{"num_hidden_layers": 9, "hidden_size": 256, "experts_per_token": 2, "d_expert": 128, "balance_loss": 0.00227, "router_cosine_scale": 10.0, "vocab_size": 16384, "tie_word_embeddings": false, "learning_rate": 0.00217, "max_seq_len": 1024, "max_steps": 3837}
Below are experts of layer 4 (counted from 0) of a mixture-of-experts language model. Rows are named router (the router's row for the expert) and show model dimensions 0-31. Each number is 128 + 32 x the weight over its row's rms, rounded and kept within 0 to 255. Numbers have three digits each.
After each expert's rows: "mostly gets" lists some tokens that are sent to it at least half of the time. This comes from a sample of Wikipedia text that the model never trained on.

# expert 22
router:141132129048116129110113142160150133178151134145086188130131138130135109147163111166126187124122
mostly gets: "v", " V", "ov", " v", "ø", "ev"

# expert 35
router:130097106130200147114119178098122066066114101116071132129157149166094080066134131130077156116149
mostly gets: "ribut", "light", " lower", "ault", " press", "rank"

# expert 12
router:125120098116114108152109172148158162090143128109111083095135101131133162109125096092082135090190
mostly gets: " played", " released", " began", " located", " published", " died"

# expert 63
router:165136070145158175126147027123113102138124105132129158155096185163121125147128107106175126090043
mostly gets: " disc", " Disc", " equipment", " regime"

# expert 77
router:182179149166119139162139101166099166121149113097124137103110113155159128168088138124076092121109
mostly gets: ".,", "},", " ,", " Animalia", "',", "),"

# expert 6
router:148138097093221132138129109168200121134121140110142090089133152132149133188100128179136074161102
mostly gets: " &", " and", " vs", " nor", " or", " et"

# expert 34
router:115162136055096158118146098149133150053142112159143108089141177086100117109138068122097087118151
mostly gets: " by", " with", " against", " for", " including", " without"

# expert 5
router:136108175098144137159125116154156124140141143072117081088097152116134126164107106069144111102108
mostly gets: ".", ".\"", "\".", "!", "'.", "?"

# expert 84
router:144132099098136124185160136122152128091129141094106101096083106138103138131129124190150109075163
mostly gets: " Total", "See", "Scientific", " Apps", "Species", " Candidate"

# expert 90
router:101103131139115066131144104182122138127111126139096123117064174101130138136125174082090103126084
mostly gets: "%", " million", " km", " mi", " lb", "year"

# expert 28
router:156086111127130183162126054144119117086135126110151128066052148176134103103120080146104140141116
mostly gets: " but", " before", " while", " when", " where", " until"

# expert 66
router:166132119104157043128144106117085142157108137139127094075114116068137125122143182145130082133111
mostly gets: " FW", " MF", " BRA", "IN", "SA", " GER"

# expert 71
router:105134078126085183136122096199099139157128112143095139151081130152195137156151163171109116141083
mostly gets: "=", "|", " $\\", " Authority", "frac"

# expert 0
router:096149117141098152157138143191067162109129125192203066121152150083120170102150127192117134103118
mostly gets: " pro", " sub", " non", " pre", " not", " ex"

# expert 86
router:128108113149089138147139142082102112126140118178140179180155105113107110109135089113145124139156
mostly gets: " mot", "ip", "osph", "up", "roph", " recept"

# expert 9
router:113154142130092190128195086160118177142154121132200128115148150156139178152148142124107135066129
mostly gets: " the", "the", "The"

# expert 31
router:107100109097159112070168140100164096185148109141176127111094140158178121191125144070138120139056
mostly gets: " His", " whose", "'s", " Its", " Their", " their"

# expert 81
router:126174087125125168130141136108154107157141177131140182156152087137156136181102153081140166114125
mostly gets: " 17", " 18", " 16", "18", " 15", " 14"

# expert 7
router:146111165123146135141094116162132132099090109182099131124165070118108143141159079080180162134122
mostly gets: " am", " Val", " Com", " de", " Del", " la"

# expert 87
router:105114113128092136167161187164124171092189114117117114121152104145086154121172074090071156139179
mostly gets: "ated", "ized", " continued", " described", "ified", " known"

# expert 39
router:099121132076121165103184077160136141110136145150140145140129140160160131148062164112171125149101
mostly gets: " 3", "|", " 4", " 5", " 1", " 2"

# expert 95
router:141154109150172134131108092118206143164141092108074114121105153123117100092195115150165141165091
mostly gets: " You", " you", " What", " How", " Hold", " Your"

# expert 41
router:168118078169100137127150188091117103121183117106149080149100109144159108154109199158202105107157
mostly gets: " Succeeded", " Turnout", " Swing", " FW", " Loss", "Area"

# expert 67
router:159161108104143091115180089162126071153130137153113086105142106075193105164107131132121114168086
mostly gets: " P", " p", " /", "P", " PA", " PS"

# expert 83
router:103114071186173159173163110117068130162151126126135100137109154074107150089159170167078108058133
mostly gets: " father", " mother", " relationship", " wife", " idea", " situation"

# expert 40
router:127092184103110146101104070163187142138052109115129142144123110151164141114104146150115056141135
mostly gets: " —;", " |", " –;"

# expert 57
router:156125081091125125105144082158094082149136091102164107130117125195147102149102148096165136128093
mostly gets: " Hawaii", " Chile", "1992", "1983", " Colombia", "1975"

# expert 70
router:082140156136142061124127113173157131117074146133142204112124158147147107132187077171118124136117
mostly gets: "–", "-", "/", "−"

# expert 30
router:114160109078129072132133106150162123127095134142142181114104148141155067119138177173103098175050
mostly gets: "–", "/", "^{", "+", " /", "_"

# expert 55
router:113113118143144106103156097147087164128156105127135134124134138124114165091130168145129076080096
mostly gets: " other", " several", " some", " many", " these", " each"

# expert 68
router:175182133139131091115133160168114118082104119146123138204091095141095116105100135167161085180115
mostly gets: " North", " South", " New", "South", "North", " West"

# expert 56
router:120118114138140214113117203126129115168122102079129100144165149188135100097137085102052166151159
mostly gets: " may", " more", " imp", "cept", " except", " can"

# expert 38
router:154079160092141120083167108163143162133148148164097108123078106113175147077170148124158169189086
mostly gets: " T", " F", " Y", " Th", " N", " t"

# expert 46
router:075073134112155096111144138096157142131120112128137115172119166179075097104153088084131139125128
mostly gets: "ets", "ins", "ations", "s", "ters", "ians"

# expert 65
router:120154104175102150114118166109086112176139124184188192151134146124157125100156170159106153167118
mostly gets: " Cath", " Holy", " Mount", " Domin", " Patri", " Ath"

# expert 16
router:135133096119125182100123119222135122136130131154151127107173086112164154176052190146134099125128
mostly gets: " •;", " or", " mac", " *", "rypt"

# expert 25
router:143053131147086175127132200121113093213104138144159172164173144167155132120131122107105173099131
mostly gets: " cell", " neur", " ec", "ic", "omic", " circ"

# expert 64
router:076078164101145100123140154137126074126170125131069134173145115125113142108119100154177117126095
mostly gets: " d", " r", "et", " Det", " dr", " ext"

# expert 21
router:082138159116144133118161081158104152091122167205133121115149107051146185128138117177078069072127
mostly gets: " a", " an", " This", " another", "This", " any"

# expert 74
router:122157131121143091112132068174156136151112149147100102203170086121180160121169137131133154154128
mostly gets: " U", " J", " E", " S", " Jr", " B"

# expert 53
router:180124100105099149098210118158141100132113092164125146085139147138103114153138170166126141140077
mostly gets: "ric", " +", " technical", "rical", "istic", " −"

# expert 91
router:200128134131146127136116118196092108127139107132171144128155134153157104153144206113182127154106
mostly gets: " August", " June", " March", " November", " October", " July"

# expert 61
router:150125143166125128133106096151168127071135111143092128120119148088129136140125133096121102150145
mostly gets: " during", " in", " within", "In", " along", " around"

# expert 72
router:104152084103163175109124090103175120115044119042145125101120133185181133150124093187125074126124
mostly gets: " |", ";", "\";"

# expert 1
router:134128115171121184157093143155085140087139130147147146147122126100196158188078151096141167099124
mostly gets: "\n\n", "|---|---|---|---", "\n"

# expert 23
router:147142128096131130136120132108067166134112156130175073109152114081149164149158146102123081127109
mostly gets: "ا", "ل", " Saudi", "mathbf", "ر", "ب"

# expert 58
router:129130141093195127140132102088165101190118119068175097156178090065148083113107096075141112146106
mostly gets: " McL", " sq", "Billboard", " McG", " Bros", " Jr"

# expert 20
router:152180158090095075063185072142155145079139108150171115077086116083154120140103155149135096154115
mostly gets: " Steve", " Kevin", " Alex", " Kyle", " Chris", " BRA"

# expert 24
router:098083152155109187143096162175124110115108131118123154156099138102124130230131212119100113138101
mostly gets: "===", "====", "==", "=====", "\n"

# expert 36
router:146219164082095083119132130090124175122152155115131079120175059100153115118157114113147135173134
mostly gets: " John", " James", " William", " Michael", " Robert", " David"

# expert 75
router:113163113129152124111164145091142145189181109079137126134101088202139123152114135121124121136140
mostly gets: " 2000", " 2007", " 2001", " 2013", " 2008", " 2006"

# expert 62
router:115152082135164102158048135132141172111065163137135144106133125132195142108093128144107141103142
mostly gets: " died", " emb", " decre", " unf", " ash", "Born"

# expert 94
router:120174135106156140125153082096089187104167122136111168154151121130147107170105106167103152157097
mostly gets: " (", " [", " (\"", "^{(", "(", " (/"

# expert 15
router:126063143170153087179168174122075137095146103096134086115166106147072122133116175140157094132105
mostly gets: "|---|---|---|---|", " Coordinates", "See", "|---|---|---|", "Scientific", " Phylum"

# expert 79
router:126140097142101166098124092108103102155103105172129092107114097123110134132145135152190151188134
mostly gets: " Sp", " sp", " th", " Bh", " Kh", " Raj"

# expert 11
router:132142104150109129138174069211166085141127133079199135084073145144170134124098171140138130146089
mostly gets: " and", " but", " nor", " plus", " or", " while"

# expert 49
router:173158128140127125093181113154108099130126149099170155086124159125131137160097162165156038138075
mostly gets: "′", "″", "°", ":", "–:", "):"

# expert 80
router:152152184095148164151117098130142094071142136149145117073084159091191122133101137086093106111093
mostly gets: " in", "In", "Personal", " In", " at", " throughout"

# expert 37
router:153166126099150141137123080197152174130109118154123122066144133123117166132176074110113072105096
mostly gets: " of", " Of", " for", " about", " regarding", " involving"

# expert 59
router:108172116097130103106146139168160119110149109136152149082122110115129125119116165161151112117093
mostly gets: " second", " first", " highest", " fourth", " fifth", "first"

# expert 89
router:155141160075139144157137071132094106105154129090073146134080145157141082170121097090153069179100
mostly gets: ")", "}", "})", ")===", ")}", " Arthropoda"

# expert 13
router:136175135134169044106147181138117120120119120097171172146135100162098156160104110165098112107121
mostly gets: " National", " Force", " European", " Affairs", " Festival", " Representatives"

# expert 85
router:137137088106162161074183070188094142115136096157160151089130127155135169150134183141140060111099
mostly gets: "The", " The", " This", " These", " Its", " Chevrolet"

# expert 2
router:113200112124140163115144083083112133128187151114117093082110183102116160078108138111104127082131
mostly gets: " he", " It", " He", " it", " she", " they"

# expert 60
router:170164122114128167093171128163114087110126100133067179146144125152185085170109143114126110185066
mostly gets: " ", " Animalia", " ==", " ====", " ·", " Eukaryota"

# expert 29
router:138200128128136116140123253124147131108173114112131104174146145110073126131147088170092133087129
mostly gets: "ond", " footballer", " tournament", " presidential", " Prix", " officer"

# expert 3
router:140105105120084143090100210107131099147131115138144202127158129176124124113106123066116126175150
mostly gets: "ipl", "è", "ô", "pi", "umin", "ι"

# expert 8
router:096128155146191116101150098088192158074098147116113066124149158171183134165134146154185140116168
mostly gets: " Meanwhile", " He", " Later", " She", " Some", " Additionally"

# expert 82
router:147158085202118052096102175179082127151109092138116110194134173136087120125048190155130130179153
mostly gets: " south", " north", " district", " west", " east", " century"

# expert 48
router:097153140145120159076109103143156157167138173107134112127162109126113187155107155094163114094139
mostly gets: " •;", " Sq", " Roth", " Kras", " Arg", "War"

# expert 93
router:154093166113136167184129087169124097106132136068129130116059153155130133180086104086171108102102
mostly gets: ").", "\".", ".\"", "'.", ".", "\")."

# expert 18
router:133120151115105092111092119084092114144111106152145121117113124103114100084139144107169102151109
mostly gets: "ł", "apo", "ön", "oko", "ör", "ów"

# expert 50
router:152118103108135073053125120071075093108108137106097118134139138097076089112145144150128163116113
mostly gets: " Ty", " Sy", "y", " Hay", " Bro", " Sand"

# expert 44
router:168091151105135125167109105092069138126115116187118175170176104095151064153070071152151125170169
mostly gets: "ini", "optera", "ski", "sson", "eni", "ska"

# expert 42
router:151154125103162126152114105148106109152187121108107135141082176136163087146111083078146073155093
mostly gets: ")", " ====", "\")", ")===", ")}", ".)"

# expert 69
router:146185108161102188132141063151120153111191152135126153069095174121148118124121093102072076115117
mostly gets: " as", " because", " until", " Since", " since", "Since"

# expert 32
router:150101093107131072108129128103153129094099100099108105152091117122070127156083083196146113083149
mostly gets: " vocals", " Notes", " GK", " Candidate", " Swing", " Role"

# expert 4
router:135115118108126181133118127124160128163196123131066113116105155125070133132198093121088180130182
mostly gets: " took", " using", " wrote", " gave", " make", " making"

# expert 78
router:084188152156112101140114104099142087179192129139098168091095205136170128074121095124123134120098
mostly gets: " also", " well", " again", " often", " now", "ically"

# expert 27
router:132110096112124144098125102185101137106121126127137108158106108120200153116071163122175109102104
mostly gets: "frac", "//", " Phylum", "arya"

# expert 17
router:132172126131132162105183097102128136138114123053101127125121181162174092131143089159115075160120
mostly gets: ");", " ;", ";", ".;", "\";", "\":"

# expert 45
router:141115164094116108062125126099153084127098137170122146121130105100105103077134134099162138130114
mostly gets: "ñ", " Az", "ieg", "ï", " Berg", "uj"

# expert 51
router:125132117175096077152078164082100150135125158113126131156120136188108142146121159096229158081105
mostly gets: " energy", " education", " equipment", " mathematics", " food", " literature"

# expert 43
router:130089166116088150131102160144097126167135122190109093158190130119130090083092116159166092150086
mostly gets: " sw", " bo", "Sw", " ne", " der", " na"

# expert 52
router:104175095174125179166090087121171118162182172171136132096106178131153134080123154095076136108128
mostly gets: " is", " was", " were", " are", " be", " has"

# expert 26
router:129174145119129122160151174101109140160150187097090040159151098166153124142094160101142122157135
mostly gets: "disambiguation", " OS", " List", " NC", " Township", "IN"

# expert 47
router:129180162110095125144100113141102078151106103108156085104168145148119120068113183142184142111146
mostly gets: "Ind", " Let", "Grand", "ead", "Is", " Ax"

# expert 14
router:147109163125142079135145175133153079144129146075085163122107063129099119184138148165108131210132
mostly gets: " Insecta", " UTC", " sq", "DST", " Eukaryota", "ropoda"

# expert 33
router:153131130157148099094123069068114180117130116064134077201127103101117107152111128111179065129114
mostly gets: "ford", "ville", " Boston", " Williams", "wood", " York"

# expert 76
router:141159141122146174108133143113077136146112137167065139130118165151202104133130153127170099134090
mostly gets: " \"", " '", " (\"", " “", "...", " ..."

# expert 92
router:122138110151155122072163086168089168123115140126180163119155189167113155114113128155094145070139
mostly gets: " the", " same", " The", " its", " their", " entire"

# expert 19
router:148150116137125124133113093123123128127148144152114140183130145158117134112154180172120124122121
mostly gets: "(", "|---|---|---|---|---|", "|---|---|---|---|---|---|", " $", "[", " $\\"

# expert 88
router:161102133150124125095122137121120105109115134170106129157113139149079112121167195147176178130117
mostly gets: " based", " addition", " avoid", " prevent", " protect", " leave"